Experts of a small language model.
Size: width 160, 60M parameters.
Experts: 64 experts in each of 11 layers, 2 picks a token.
Training: a variant of SOAP for the experts, 624M tokens.
Below are experts of layer 7 (counted from 0) of a mixture-of-experts language model. Rows are named router (the router's row for the expert) and show model dimensions 0-159. Each number is 128 + 32 x the weight over its row's rms, rounded and kept within 0 to 255. Numbers have three digits each.
After each expert's rows: a language model's description of what the expert responds to. This comes from a sample of Wikipedia text that the model never trained on.

# expert 57
router:166150120165063102088105087119146138083125121159160103132140140119125091175158178199130144109085148131094104089095198190147109167163141111150070103137109098158078163143048077173070057120123138112141133136099090090096138154112145078154132093103082082120119145117174102151104184171120145168165138124138163148115091136107076120090099140110149130119151099188177096095087122082100141194102131152121093101118126119152154086128188123108152178123134165124148138115114128102146121225122110
What it handles: Passive or past verbs and their -ed or -ing endings after was, is or he, such as moved, released, post-ed, emerg-ed.

# expert 26
router:091167107156144051147120116095114078129115104100137135073109113113068124149150149133121098097121098071110107126113167118140101100079156176202132064136097092122150125153137087130095151142082150154181160113179078165076025114169173096134123128193131143125159150135174130141098126082162171163140133145117123148132104165120115114113126103127170087127117077171110171126149126134188135231165119156128168100101187102108156129141147147083062149178088102158142091076118125118135146119131112
What it handles: Opening pieces of lowercase words after articles or nouns, such as wh-y, qu-ality, ra-ids, sl-iding, re-actions.

# expert 24
router:136152166167094120144093110098154086109139158119142109146108143161077111143137077177100141111069117117095084136095156186109113116136116087204109120138102082128076170147144120161127146127117082145108154164166079153113101091145141139197060153151094179093156158128124174184082146108115169146145139165126136176124088174069098139100116091130122138147112149111089124106107115084169163163171126171153137144121105100150179098147094075072061147144079099067175117074108198069135140155143106
What it handles: Digit tokens in match scores, table cells, statistics and ordinals, such as 3-0, 5th Battalion, 2 episodes, 62.63.

# expert 27
router:119149134080157135125062117115149103156118098143098143166088125104125128137094143182107143074098168114123122108114116127056086125095150129145090097092116115197127152151052158103067153125140086171098146184148110134105086132191182150121054167199139124122117209120149162129094103121136185178121132160133114172170158112109103125096149061129110130086131160129135188093131107101178145163127105173166093072106139099081177101077117115132137182129106115082110145069118150102142132175162135
What it handles: Surnames or their pieces after a first name or initial in rosters, results tables and credits, such as Sp(ielberg), McC, Smith, Brook(s).

# expert 38
router:112157181154099102183087101098148059125152163129154091154087163180088117118136081189108139110086110137095052133119171170076144162098186136156114105165093106175106125131130121163123110152135122132128143150166090117098121112138147106180084151146112162087107159132135155170089144077160154134187153178131148145148114180084120134075135060127155146149115156136079105082074047097165124158168119178178116146162153115149166104104084063119107151130079101113156093074105157101145123157099129
What it handles: Short cell values and closers in tables and stat lines, such as —;, MPC, ✔, closing parentheses, decimal parts, lone pipes.

# expert 52
router:170142165186103107103093102107149120140140176117117077163137139186112127163129161140102120111062142101115101103083174151147104122084146134128090116110138125141102158151121055168138084125089137107174157118163062134122037104141092100141080114152090119089135151121128139208092130092105160135199127144170156123158078125100122117143114124107138098137138133132120123074058060143128164146081118155218125066144108182182139110108095113144130201159089149110127154111121157140161153169198143
What it handles: Adjectives and -ed participles modifying nouns, such as young, original, unnamed, known, delayed, plus articles a and an.

# expert 41
router:145136169159103156087098146133155110115197104090120099112060120124106127110136128161121144100133118083132143080121126117090141128065096129185131139151029122173087156145093080092124087152084129130114140174148137133152095172158091118115097097128144137146106181139167191101139170122143165161169082210136061104116106133044120142121095070083137157171132113080156128116054102137219172122180152164144110116121141169154169114117135115127110143096082119152123174113102118135120162176152131
What it handles: Word-start pieces with D, B or d, often a capitalised name or term split off, e.g. D-onegal, D-oug, D-isused, pro-d-igy.

# expert 40
router:113168159132099103114089122097138133091123079132157111117129163147152160161170134217062131124088127109091115109079165159173142142053174124150124109149125072146109153121145055218155129108100099116105186161171159144089119144155115109097085119087178115144149130092106115106125125081124157132080119182099134149122095106134118134053128187129109125097186155124072113092087108071180130145084113146156110136153086150141179137092172116152134184105092115101114130098078186066132147154134134
What it handles: Pipe separators, numbers and short labels inside wiki tables of sports results and standings, such as rank numbers, Loss, Pos, Pld.

# expert 49
router:173190165189147100186081071137186164109110132078093104119092159139150154174082139097150102127127073133129142058167133134091100101121069103148074084190137146142127088178129148200065115135122163183144154139135127106143137155205073137134153150096115095144058158145125150151093179076168153207099108139116145151099077171082143124130123126095104147154127119176087100131099129106131102131113083125152157112186143112167128138150100126143136082158083129115123151134104139140186115154121126
What it handles: Commas and colons closing a word, often merged with its ending, as in Honor, and Athletes: or Competitors: in infobox lists.

# expert 58
router:122151098108138156134116124102163114103124099097111178148110148105118140158130126176100110147085123093092093141066198166114123148144098179138136140161130099162090109128108081134110106111062117122130182119193151140046140119115140099134075220146105149119130159131128194148027132114127199169142106160139153211161069121150097108078130098106130175105149144151100137122092103116120105186150135136156164110136119172093136114126138116100038181116088172105110090080130100099117155167130134
What it handles: Verbs and nouns reporting match outcomes in sports narratives, such as won, lost, scored, victory, round, final.

# expert 47
router:079148118186113061136076133120161051145172135158113143124119086137114147144130141153140133090122120131116142096107152147089107165113119121162125123098092063163110170134062111128108109187114129131055136157185105108116035103161181146158078160162126131081108149208100152159110109085147189131137171123157153156133137111089107135122143109085196161125127129088102182116121119114128101121125106176206114148126143116134168120111086067139111130133103134096136171046106181086152152147087086
What it handles: First word of multiword place or proper names, mostly New, North, South, West, East, St, e.g. New Jersey, New York.

# expert 8
router:096112166160129123154106130075157087164200104103164053170136149169088137176125128129124122149080092145129109124158136175144098096052136086135098097129102141107084163159149156111114112117070130107126108148144071129110072099149116120128125185136142099104143144173140180098079137058217187145094197154142154164091094170097143162092134113115170173123109127124162178077146136074171121118144145160170103087147070202118167100111138120086125124126112110127139164135100094155076137127106146
What it handles: Word-internal fragments with b or m, such as neigh-b-ours, acro-b-ats, Cow-b-oy, ab, ob, mostly inside common English words.

# expert 18
router:134148150116135110150074097157111114107196115102092133143099108160079157070184148197104147144110128134105051065086175161184092108129161115141090140138093109149112109183135106143114129182140158166139174175147101139079137090139077128157089155135154169075097142178129160128106153091161169124136164198118145132108118135052058157107127087123110106111105101150090159102115070111150093159170134159134113091134178115097192113178122122108115141098101120110154173082152096098179135135083094
What it handles: The piece "in" and similar short pieces inside words and names, such as Ninja, Princess, Continuation, elimination, and some commas and line breaks.

# expert 39
router:140145159168085142078082071101104060119182107135114136123112169141103161131182148140125140091168104109100147158092178154085112153148186096154126065173081089104085121119164155152146132104058100146121092168108130128092134079144100155116088157121088143070107235116128148203104083108150139117124128144131141122123135116076157125064155152132121151137145153146175131082165160087147090129074102148130149094132158130100147159113144091143083123138103096104141139132109201108128126214104069
What it handles: Month names and the first digits of years or dates, usually after "in" or "on", such as December 2016, 197(0), 201(1).

# expert 61
router:088173137149125100097120137100121109115139097086129145121081126098067164192121163206110139098152084094091100084122138102135103096152176146173135080146101152143126120129122117132112044108143134138088105153120101103134137114160093058142089119149131151104156137133126153156132121118112138172129050130122137125147123166158151125137147117087047135117080190177147130173090188110180140216172136150128148180152115121120151133166090124133039183156081111140131107147079128139096030142143151
What it handles: Single letters or short clusters starting a word after the, a, and, such as c in cartoon, b in bomb, p in piano, and opening parentheses.

# expert 42
router:181173207102073089165060112135188106123123145152100121094135182142130141121195125155088128121080070170108143117121169144082093143156168135137095125122077076155103148121141070167134077165154147163108198159100159113099090179098153096136112138153106089098096154089120172153098143118156209162132114141114155139140115143112081148111122078086153126082144125109132146133121119041141111133136121159141151168165135182156129103094066116157084151143114079101144070100097125106150073137111101
What it handles: Country, state and city names and their final pieces, often after a comma in locations, such as Japan, Australia, Wales, Massachusetts.

# expert 7
router:108146157125115115172111103086140091135133151097132122182097120132099112068102124118147120105151122091101100055080151110146110070056144152123151143129077128122082147150143175128137094108097102135032128120099058190147125129125150138119137114166148136074168170133133121118080137108123144151168134169095207155165088156063190122105115121150157120097192137110097171112172075087122109212162184170138124116116124143123165129164149108124118197164112141138129148077084183112143087184118132
What it handles: Opening pieces of longer words after a, an, and, in, such as v in venture or vote, l in lived, pl, rel, part.

# expert 53
router:160159169175084103162105085085132146116168096140152078148107098127106161117102141154087113092113176110094152148157180213065101145172111124113109130134078102137115113134128141218145069113135106147101153189127134156143105134126109106128071155142126111098171161227084130143066170133134137171135111143118127135179053124092140084108113133086160155156107092102138120093110114102119100147089147150198128175121157123103130142169162095146037110176120173152136137107136197132084125121131131
What it handles: Prepositions like in, of, from, at, within giving location, origin or membership, plus infobox labels like Born:, Location:, Genus:.

# expert 11
router:118138121153158102128122122104129091105097104143106127130107125161166111148155161148129110091081094146163084141161150109082122144106136158161131110182105141142137152098109144141158116107138111199093093186118082170134127089155133101174094147207124112133048144169089175122089094158100163156150065177181138170132076128059092131083094104105137108119102134111088190124140089125132115123145138158230113097155089105153166154119092033112163174103125131062161129107092151123149095150135066
What it handles: Later pieces of proper names, mostly places, such as -ford, -shire, -ington, ville, the hyphen in Stoke-on-Trent, Town, Street.

# expert 22
router:095148099152111097137126116087121158065103183113088165157134141167112166134161152146086132147049106104111156125067215161086125155112089134113115115145156100146117179130111115149146113162162150179064165178122096154100093113133125088153127194197094142080128170111115165183087109109135157158182176114148124104140148089066110148085081128115062147143087095116107136118078140144157129128134080154186131150145079148180144120100063150182124149127112138127144139104118122057152096090114091
What it handles: Adjectives of nationality, politics or sphere before institution nouns in biographies, such as national, American, military, president-ial, State.

# expert 19
router:134156146124068073172091109057187122127148105071138131083099130139123167120128115160088153112133153115066123088156183174142146147102177119161098119141141031194074150121155131142110111138129096133072128170176136108099117077175153114142111127126173149126133195130164142142093215084090151137159101096159168176100119143111115105101145117145120080109137171149110134140054077100159101162104103158141121129176087059092167104054103115154115158154106125086156124142118133123113157138148143
What it handles: Pieces inside section headings and table separator lines, such as See also, Career, Results, Playing information, and the closing == marks.

# expert 28
router:103145140133090091113110108116164106095195191089172114146127126138096133129134106157114138122097108127124050131174119138137100173115190193149150085119121134175113136130132103202088152133110049155102160138151124120081140130156142186173125078139083098096108135154136149145053139020108184130142140151133118159114124173131135175142155137133146094120106151120111156099133068126032104167144106152194175162145150124150161070160149127121083123106107151135086137074104129125186118148147083
What it handles: The n of contractions like isn't and wasn't, short name or word fragments like Bern-hard, and raw UTF-8 bytes of non-Latin script.

# expert 35
router:110151171214108129169061071105180117134185110162133083160130132123094134155110169163111124122113125097126094164120138113131091164099092109162115130109090137151089127145169124177145128114110169182153152131112098112137102110190109088163062162156097158082151160118108153151084214111126147147144159135093132137087033163042115102090134082149105106148105132155048107067057123113123134128173133141185145156150139136097141117136091100144064110152089115095150120100125160133169142134136128
What it handles: Pipes, dashes, semicolons and colons separating fields in tables, score lists and credits, e.g. name – role, Athens |.

# expert 15
router:120138109172138102127127136107147073071129176156166105165065131098051097108164070152077131079122079143056134142128145169194069131054136112141144111140168120162148144127086123160080094080129185142102160176120079109094065094173120139144112121156074126075123136140119169096109147090165116163129185162123118144116101161118057138143102100154088177150134135088121129138083096137183117120137134167172121154123134142106171144161100133082151160159106171078176129097097165144131121167091122
What it handles: Opening word pieces and prefixes that need a continuation, such as pro(duce), un, al, sub, non, Al(legiance); also stray bytes of non-Latin script.

# expert 48
router:147173110156157132157072127108177179070167116142099107149103186169113151164103137185064126069141162107109141130131145127118091169064174105140181086108119093110123121129114112137098091099137116099143062138139089129130111152142165135225093083118111096146110141128164153130089188152134179163127153149100116181097098155115114140093100101133098139126075152217115132068142124136124113202163168142197138124130117159170144111060139075123112118146085096074160151113112176121155111150110118
What it handles: Periods and punctuation closing sentences or list items, often joined to a word ending, such as "es.", ")." and "ing,".

# expert 3
router:137155091120141053125090095093200098099109143149129073117090147107103155130117115157108144081124167140170107146098122140160114163111075140166111125142126096181078150102047144142091119147071134122103161174135154145128101130163180187144059119166163119118155143165094149183111116114132138130116123164135128100177135100078101169123114082106096143091123122152102130140101103096202053125164084186188146131138158083107138114132138102156101121162131149097118097067134163085177175113161037
What it handles: Given names or their first pieces at the start of a personal name in lists, tables and credits, such as James, Robert, A(aron).

# expert 30
router:120154156123142058179077129133133033092125149136127122179094121107108154111140144182124150120085187149099111140085142126108123140076156139159094121124112055153095128155134132128109134165155100147145143136117126105136075110183140178137119176173156079095192139133112090150102121075133173136189104160101144122131056175131098125111121101131167095118097130160156152090071059123149151163125143188183129133130146083168177094090106039080082132148101081114112158069127159094149122134121114
What it handles: Stem pieces at or near word starts, often in taxonomic lists and names, such as Just, Parthenon, universally, seventeen, Adult.

# expert 50
router:110167140170074130197080111094114145125141139133136144167124223094131145104164110143052144034089136165126145109141155151124109131099104170174134118121087115161108143171111139129150155138159086168109099156157083157068117103139070115236089149157089131121151201096109093192119143126206110143155147135135103175161091128095089139108160097121141153109139144133113134052122097091135106187103102156127121152137097114156132118088108105100114151116092097080120109096137135058149127146132116
What it handles: Final parts of institution names and citations: Award, School, Theatre, Airport, -ations, Publishers, and opening years like (199.

# expert 25
router:072152187135101112148103131109133170077149179127130141109081178142129118162138105166137143137061179126105144078109131113119118136131116130173132069148119079179108141135124086142131117156119156096121158138129136083085102118162046118135136149093161120157129152080159112137063151147227136149123165175162109153137141153120127073035108082127164136073165142127105174136123146110139121194121083146144125171163107100130135142098072120097104150118089112124162097107126202064175079198108105
What it handles: Pronouns and noun endings acting as sentence subjects before was, is, had, such as She, he, it, there, they, These.

# expert 2
router:086174097087112110134103084095165113112127148164106116119126085115080132145104042130154158127096172094085119103182132144110094123149166182170119122164112059123084145139100087168082065159112136125149152138160113125118113115119083096192134137109152135109145153112184132113082197123163110163081099147101099110162082159141160143096063115126115136154160181106186102108103157070127120202159142147196140140193175133088143163160134102097120163102090184146132117121109154117165094185152098
What it handles: Verbs like is, was, were, be, has, can be after a subject pronoun or noun, plus adverb endings -ly and to.

# expert 0
router:174143169126131087119122122106127148094187162126173081120125198113077109155134113201101194124110105157110113131104107118111095125101140152132110102123084131130120139118134126111141129189097088148121121151135116161105103169143085155190041149126141105088138156146142160210076122148109142143170153176146113154111106118060171104103126050094078126176185109148082142091125139102176096112097110152125146179149101095179169095159082110137143203106102094079159115065119186128094138115118097
What it handles: Single capital letters or letter pairs inside acronyms, codes and abbreviations, such as WAMU, DECA, ATP, ARG, H&S.

# expert 4
router:124118089129125085100108087106146116134138182089112065129093195140100161054133141111133119053060151125145126122058156161114099146084162137145135093144155149177075134121112102133142156132138151148113118206131163111097112080171092128117135175172137154177118136099174183188113213121169140159124172137116097111171115169153125122098077055066109136145130105179172143137111091108162099232134131148122103131137124144150139078088135115105114141125118092131132136096083126071130103097117137
What it handles: Occupation and role nouns or their final pieces in biographies, such as author, president, histor-ian, writ-er, schol-ar.

# expert 16
router:189172171109076094114031148106159122102131198157155152150118150100118142195122116149083143122110076106118129066174165131105140136096124149111129152110078096163118145150128155166170170098168133117119092177158159130067117191126066123134104138112082123095106134103143154143140140086147143171203156116096183099092102111127142101114081131119136103087149091166098116098098109076115130176102117158148157097129188091123147118085089138131150167096061136170150145078063113105106137190135103
What it handles: Years and the final digits of split years in dates and ranges, such as 2019, 196-7, 191-3, 1937–19-38.